Experts of a small language model: 1294M tokens.
Below are experts of layer 3 (counted from 0) of a mixture-of-experts language model. Rows are named router (the router's row for the expert), gate (a neuron's input weights, with its number), up (a neuron's input weights, with its number) and show model dimensions 320-399. Each number is 128 + 24 x the weight over its row's rms, rounded and kept within 0 to 255.
Before each expert's rows: a language model's description of what the expert responds to; "gets" lists some tokens that make up at least twice as much of what it gets as of all text. This comes from a sample of Wikipedia text that the model never trained on. Tokens count by the router's weight.

# expert 12
It responds to: Numbers, units, census stats. Digits, percent signs and units (km, mi, kg) after numbers, census wording like "of the population", and election-table cells.
gets: "%", " |", "0", ")", " m", " km"
router [111 149 113 216  94 123 130 146 125 135 130 111 116 115 177 165 137  95 139 114 103 118 162  58 128 101 133 115 100 146 111 121 127 112 130 126 118 125  84 122 129 144 128 130 129 134 110 113  97 108 169  91 157 155 159 117 100 124 168 124 123 119 117 137 120 129 128  95 139 127 119 154 114 141 128 125 125  87  79 139]
gate0 [108 115 145 132 140 120 123  77 165 117 112 140  62 130 166 153 160 125 107 154 103 118 104 161 105 152 125 130 161 107 150 131 105 124 132  99 134 115 112 114 133 159 140 108 137 105 135 121  89 119 133 119 133 195 113 128  77 105 145 123 113 188  99 140 158 125  97 102 158 163 129 132 122 118  67 149 129 149 146 125]
up0 [110  93 160 171 170 116 173 144 153 121 119 135 137 135 135 148 150 147 116 147 134  98 153 143 122 123 143 125 190 146 198 118 119 105 184 103 143 153 151 153 121 140 137 108 120 119 109 115 131 115 125 105 144 169 105 134 106 137 169  82 142 158 144 145 133 153 121 125 160 174 140 125 148 129  70 109 141 113 162  99]
gate1 [150 126 142 163 151  99 122 102 116 170 158 134 135  98  84  89 123  79 127 142 106  99 121 153 177 107 130 115 120 144 124  95 107 150 128  87 122 142  83 144 125 149 118 191 134 165 118 123  85 110 145 116 112  90 160 120 137 132 151  83 113  96 114 116 107 121 151  99 140 120 140 117 139 136 146 132 144 113 141  77]
up1 [112 137 108 122 130 127 132 147  93  60  49 106 115 155 126 148 114 145 149 127 158 105 129 100 118  98 102 134 151 126 124 174 123 128 174 133 122 112 183 107  98 155 170  94 134 138 159 172 154 132 167 133 151 159 143 155 161 133 157 155 174 133 129 166 128 125 149 149 103 141 136  96 132 112 150 100 127 105 108 147]

# expert 13
It responds to: Determiners and modifiers. Articles, possessives and following adjectives before a noun phrase: the, a, his, its, first, new, best, annual.
gets: " the", " a", "'s", " The", " an", " his"
router [ 64 113 158 152 120 163 108 129 128 133 122 128 122 114 143 118 138 142 133 154  83 163  91 128 168 173  94 131 105  91 184 114  74 100  88 143 135 113 104 136 137  99 147 111 142 133 116 115 109 109 158 122 140 157 131 125  93 165 138 112  46  95 150 124 109 106 115  99 164 130 174 161 148 119 115 134 101 121  97 160]
gate0 [122  87 147 167 115 121 160 133 121 124 114 123 117 121 152 116 143 127 111 110 143 150 137 161 116 139 166 175 144 117 123 123 107 131 150 122 110 138 142 117 134 118 142 153 136 150 125 103 130 109 111 118 112  99 156 183  79 135 151 146 127 174 131 150 166  94 155 130 129  65 135 108 149 146 114 148 129 112 133 110]
up0 [129  91 140 164 155 130 132  88 115 154 113 117 171 110 180 128 120 124 150 126 153 112 128 146  96 195 144 120 166 123 128 106 131 130 154 115 119 119 139 129  94 137 155 151 164 146  94 123 139 136 160 102 124 115 152 130  70 118 157  68  83 143 157 142 138 123 134 155 136 127 132 152 136 110  93 155 128  97 136 119]
gate1 [120 111 116  80 129 167 143 170 153 168 150 139 127 157  78 140 119 127 128 111 141 158 134 134 145 144 131 126 153 139 131  88 125 132 131 168 136 125 135 159 134 125 126 145 181 141 156 124 125 158 116 158 126 135 101 142  90 146 120 139  94 139 138 123 136 127 136 146 122 116 124 158 107 101  97 147 102 140 147 142]
up1 [150 106 123 129 126 158 119 130 169 167 144 166 140  98  91 135  98 130 141 144 111  97 153 106 132 135 151 137 136 127 100 115 126  93  81 163 121 148  92 158 117 124 145 181 191 128 167 131 161 132 114 140 109  97 127 154 107  96 103 167 151 124 118 136 110 107 145 184  92  88 131 172 105  93 133 149 125 158 162  99]

# expert 14
It responds to: Commas and prepositions. Commas, "and", and prepositions such as of, in, by, with, from that link phrases in running prose.
gets: ",", " and", " in", " of", " by", " with"
router [125 117 190 127 110 166 137 133 158 123  86 125 128 114 129  90 152 161 139 144 122 138 119 136 179 127  79  93 112  89 112  79  95  99  89 123 125 119 111 124 163 152 135  76 128 108 114 114 111 138 155 146 177 110 149 151 110  92 145 123 101 113 137 119  96 117 175  82 146 104 149 190 136 132 141  77 117 115 134 161]
gate0 [ 84 127 162 139 123 109 163 135 149 128 160 137 166 119 178 151 119 121 122 116 140 102  98 135 104 130  88 134 143 133 137 120 168 152 132 109 121 120 104 158 154 132 118 155  77 120 135 137  93 104 143 126 127  77 154 162  87 144 127 132 185 140 141 149 153 136 154 143 120 102 152  92 104 139 116  80 142 135  91 144]
up0 [132 190 123 121 140 146 115 105  80 119 140 107 144  98  93 105 130 107 146 143 141 117 127 156 157 140 150 148 121  93 128 133 129 123 132 128 148 119 158 114 106 131 133 136 120 108  97 123 153 117 119 142 137 134  92  68 170 149 111 102 138 121 130 110 118 121  97 124 148 162 107 167 129 120 107 123 125 100 150 139]
gate1 [112 135 130  89 130 137 157 103 163 117  81 154 160 117 108 136 138 128 142 129 118 168 140 149 154 153 116 136 145 160  92 161 156 144 115 117 118 145 155 144 136 124  96 135 108 149 111 136 103  82 124 143 161 156 136 134 124 158 119  98 124 133 104 158 125 159 139 122 111  98  86  73 123  95 159 129 140 136 144 137]
up1 [105 147 100  80 131 145 166 120 177  93 154 124 142 160 127 144 122 164 130 117 137 128 129 104 153 114  97 117 102 135 114  99 167 144 155 160 110 179 142 139 127  96 114 133 120 169 125 148 124 124  74 124 114 154 110  88 123 152 103 124 125 114 136 122 160 121 163 142 100 130 111 132 149 102 162 187 137 105 177 132]

# expert 7
It responds to: Countries and nationalities. Country, region and nationality names and their word pieces (England, Soviet, Saudi Arabia, Faroese, Moldovan), plus ethnic adjectives like Italian American.
gets: "o", "i", "a", "ia", "u", "ian"
router [113 103 186 127  77 139 144 120 134 143  93 133 142 139 130 173 130 141 153 138 108 119 122 129 198 117 100  87 135 137 155 136 126 153  86 143 142  98 110 174 144 158 143  83 136 136 124 115 102  87 117  89 131 115 169 141 104 138 122 131 124 112 103  99 134 102 132  99 109  92  97 123 114 144 126 131 124 154 117 134]
gate0 [161 123 131 110 108 155 108 105 113 101 124 172  91 100 140 134 130 138 146 144 140  99  74 142 176 110 158  82 118 133 139 127 123 101 150 154 133 159  76 128  96 156 131 140 144 123 147 110 106 162 145 169 144 132 151 130 133 109  72 128 131 107  91 147 173 104 126 111 106 172 115 128 138 106 125 146 116 119 111 108]
up0 [149  88  99 109 117  98 128 104 159 139 109 182  81 137 165  99 120 179 165 144 135  80  96 169 105 121 156 122 143 155 123 129 126 129 141 136 170 181 108 120 171 126 116 132  99  96 103 114 130 107 165 128 137 155 143 142 154 150  98 135  77 156 140 109 132 105  99 148  79 159 120 166 180 113 119 112 124 173 183 120]
gate1 [132 126 139 130 119 122  95 113  82  92 161 131 120 128  86 131 123 159 111 137 135 101 134 146 139 146  90 130 144 138 142  60 136 119 136 159 148 155 168 104 138 131 117 119 150  86 108 160 151 142 126  94 120 120 118 117 113  96 118 143 140 109 150 138 152 116 105 123 126 181 108 121  94 149 182 149 114  94 149 160]
up1 [129 153 144 162  88 154 151 108  67 106  89 113 118 164 150 136 127 106 161 151 111 134  91 147 113 118 159 171 151 124 105 122  99 135 133 122  98 136  97 147 113  88 181 139 164 117 124 128 117 143 143 141 144 116 154 120 151 134 134 143 141 151 181 169 131 123 111 131 152 162 145 115 141 128  84 141 131 129 123 118]

# expert 1
It responds to: Year and number digits. Single digit tokens inside years, dates and figures, especially the second or third digit of years such as 1948, 2025, 2019.
gets: "1", "2", "9", "0", "8", "7"
router [102 133 139 167  73 148 149 120 122 151 127  96 126 130 117 143 153 151 160 130  53 119 114 116 136 144 108 108 139 115 140 100  71 115  91 132 125 132 131 182 140 128 141  78 150 141 100  93 142 147 138 146 150 137 132 154 126 136 120 147 110 115 136 117 134 104 144  94 131 115 144 128 142 173 150 110 109 145 115 135]
gate0 [190 134 108 123  94 115 147 171 121 115 125 175 117 161 128 130 115 168  89 146 108 159 164 123 165 103 129 126 149  96 131 132 113 170 143 166 103 158 140 110  86 148 149 137 159  76 125 111 122 136  63 138 150 143 111 109 119  83 133 146 162 135 133 113 138 143 137 135 109 148 104 139 134 188 128 128 134 141 119 178]
up0 [164 126  68 152 140 134 142 121 125  81 130 175 144 153 173 116 111 159  84 144 155 146 129 125 168  86 131 149 154 125 160 128 152 131 123 147 127 181 122 102  83 168  95 158 143  96 165 139 138 111  70 126 150 137 137 122 117 127 116 129 137 137  98 105 155 122 110 119 112 120  73 123 132 112 114 151 155 110 109 155]
gate1 [145  99 114 162 105 153 110 119 134  94 120 145 103 141 177 143 100 102 138 132  88 131 167  99 165  90 124 148 133 141  69  87 113 120 104 158 120 122  90 106 144 111 121 147 104 130 114 143 120 116 118 138 152 159 127 127  83 126  57  74 120 147 108 131 100 163 135 130 114 121 139 124 144 127 133 110 125 134 101 105]
up1 [122 116 105 132 122 115 154 141 157  61 130 135 140 124 156 111 181 103 118 133 119 156 140 153 159 115 132 145 120 149 107 115 110 130 147 105 160  99  98 102 121 164  91 144 155 110 135 114 144 132 123 155 144 123 136 164  68 153 153 168 144 132 106 132 107 109 133 114 119 125 138 144  99 168  61 113 131 183  99 162]

# expert 8
It responds to: List and table markers. Markers that open lines and separate fields: a hyphen starting a list item, table pipes, colons after labels, score dashes like "4-2".
gets: "-", "|", ":", " |", " -", "="
router [ 96 111 190 144  87 140 140 149 125 155  96 111 113  94 141 143 147 155 129 140 103 113 110 127 134 164  92 108 132 100 151  87  87 155 140 122 124 116 108 116 139 111 132 139 136 179  72 129 127  95 142  96 118 160 126 134  99 116 137 132  76 110 130 133 123 120 109  82 132 157 141 151 125 126 144 122 122 130  96 129]
gate0 [143 153 105  89 144 136 141 106 127 145 127 134 139 136 111 105 128 151 136 100 124 136 132 122 161 133 102  93 129 103 162 124 156 150 102 124 138 114 158 103 106 126 146 162 160 157 134 139 122 136 109 135 125 147 121 148 100 148 129 129 153 101 109  98 148 127 124 131 149 119 137  92 168 139 140  97 126 111 110 137]
up0 [125 141 128  66 131 127 151 150 109 133 129 120 114 144 108 120 150 174 180 122 121 158 159 154 128 124 141 141 130  96 132 118 158  85 134 107 102 154 142 114 133 101 141 138 155 135 122 119 131 132 119 139 169 130  97 102  98 133 104  99 174 134 107 123 159 100 167 121 125 122 116 110 152 154 169 131  87 103  98 137]
gate1 [132 130  92 122 147 152 148 123 104 120 156 136 154 129 182 176 122  97 140 108 151 127 142  97 124 144  97 145 199 153 123 106 143 113  96 129 103 166  85 141 100 131 108 129 146 121 164 156 150 132 102 129 161 110 189 129 119 120 133 126 128 105 123 138  93 123 128 152 116 129 129 133 141 132 134 127 131 105 167 140]
up1 [121 146 113 116 160 151 154 107  88 153 153 123 180 104 167 163 114 113 125 180 135 108 106 163 169 134 114 142 141  98 122 110 155 125 138 152 130 113 129 144 110 119 125 151 170 128 151 145 127 136  99 128 121  94 164 146 120 165 135 143 152 128 159  87  78 139  87 101 108 113 121 135 121 124 129 160 127 121 168 142]

# expert 2
It responds to: Space before values. Bare spaces, opening parentheses and en dashes that come before numbers or values, mostly in table cells after "|", e.g. "| 77".
gets: " ", " (", "–", "(", " $", " ["
router [104 105 165 146  80 152 149 115 123 132  61 106 117 118 116 129 122 133 150 133  82 123  99 119 175 161 110 131 105 120 132  72 131 145 114 175  95  90 125 141 124 117 155 131 142 137  92 123 142 135 102 119 121 123 110 127  84  89 110 153 129  98 128 118 107 129 122 119 139 117 184 181 141 134 115  98 130 141  69 133]
gate0 [146  88 129 128 116 147 156 156 106 103 106 144 126 156 112  94 104 118  99 155 161 108 143 138 143  84 125 124 118 130 154 107 128  99 104 138 102 106 136 145 153 128 138 149 102 139 124 151 115 110 115 117 137 137 156 142 159 183 148 110 136  92 102 127 144 146 115 167 135 109 117 149 180 138 168 140 123 139 101 132]
up0 [122 147 119 102  70 128 163 149 153 119 145 136 106 158 132 106  85 150 121 136 111 119 105 131 138 115 130 128 126 108 157 118 140 120 134  73 122 118 117 169 124 152 121 169 173 122 116 143 112 129 167 128 141 118  99 126 129 139 117  89 134 179 120 127 123 152 148  96 114 107 149 127 148 148 112 106 137 114 104 120]
gate1 [150 122 164 179 160 147 136 131 121 132 143 117 150 155 117 175 132 139 163 164 120 101 144 134 173 123 124 158 158 115 127 100 178 127 163 122 137  92 139 136 166 130 169 109 167 107 125 130 122 114 218 148 155 147 179 104 101 152 145 140 157 108 130 156 134 173 117 129 115 136 115 137 154 150 123  99 125 113 128 129]
up1 [104 110 170 159 149 142 123 137 115 130 136 104  89 135 127 177 111 137 113 138 132 134 161 162 163 111 162 141 140  98 133 113 122 110 180  98 120 138 125 142 154  79 135 130 156 132 139 136 111 129 181 150 148 155 152 107 113 155 151 110 122 139 165 146 152 163 115 132  96 135 123 164  96 149 138 117 124 122 151 120]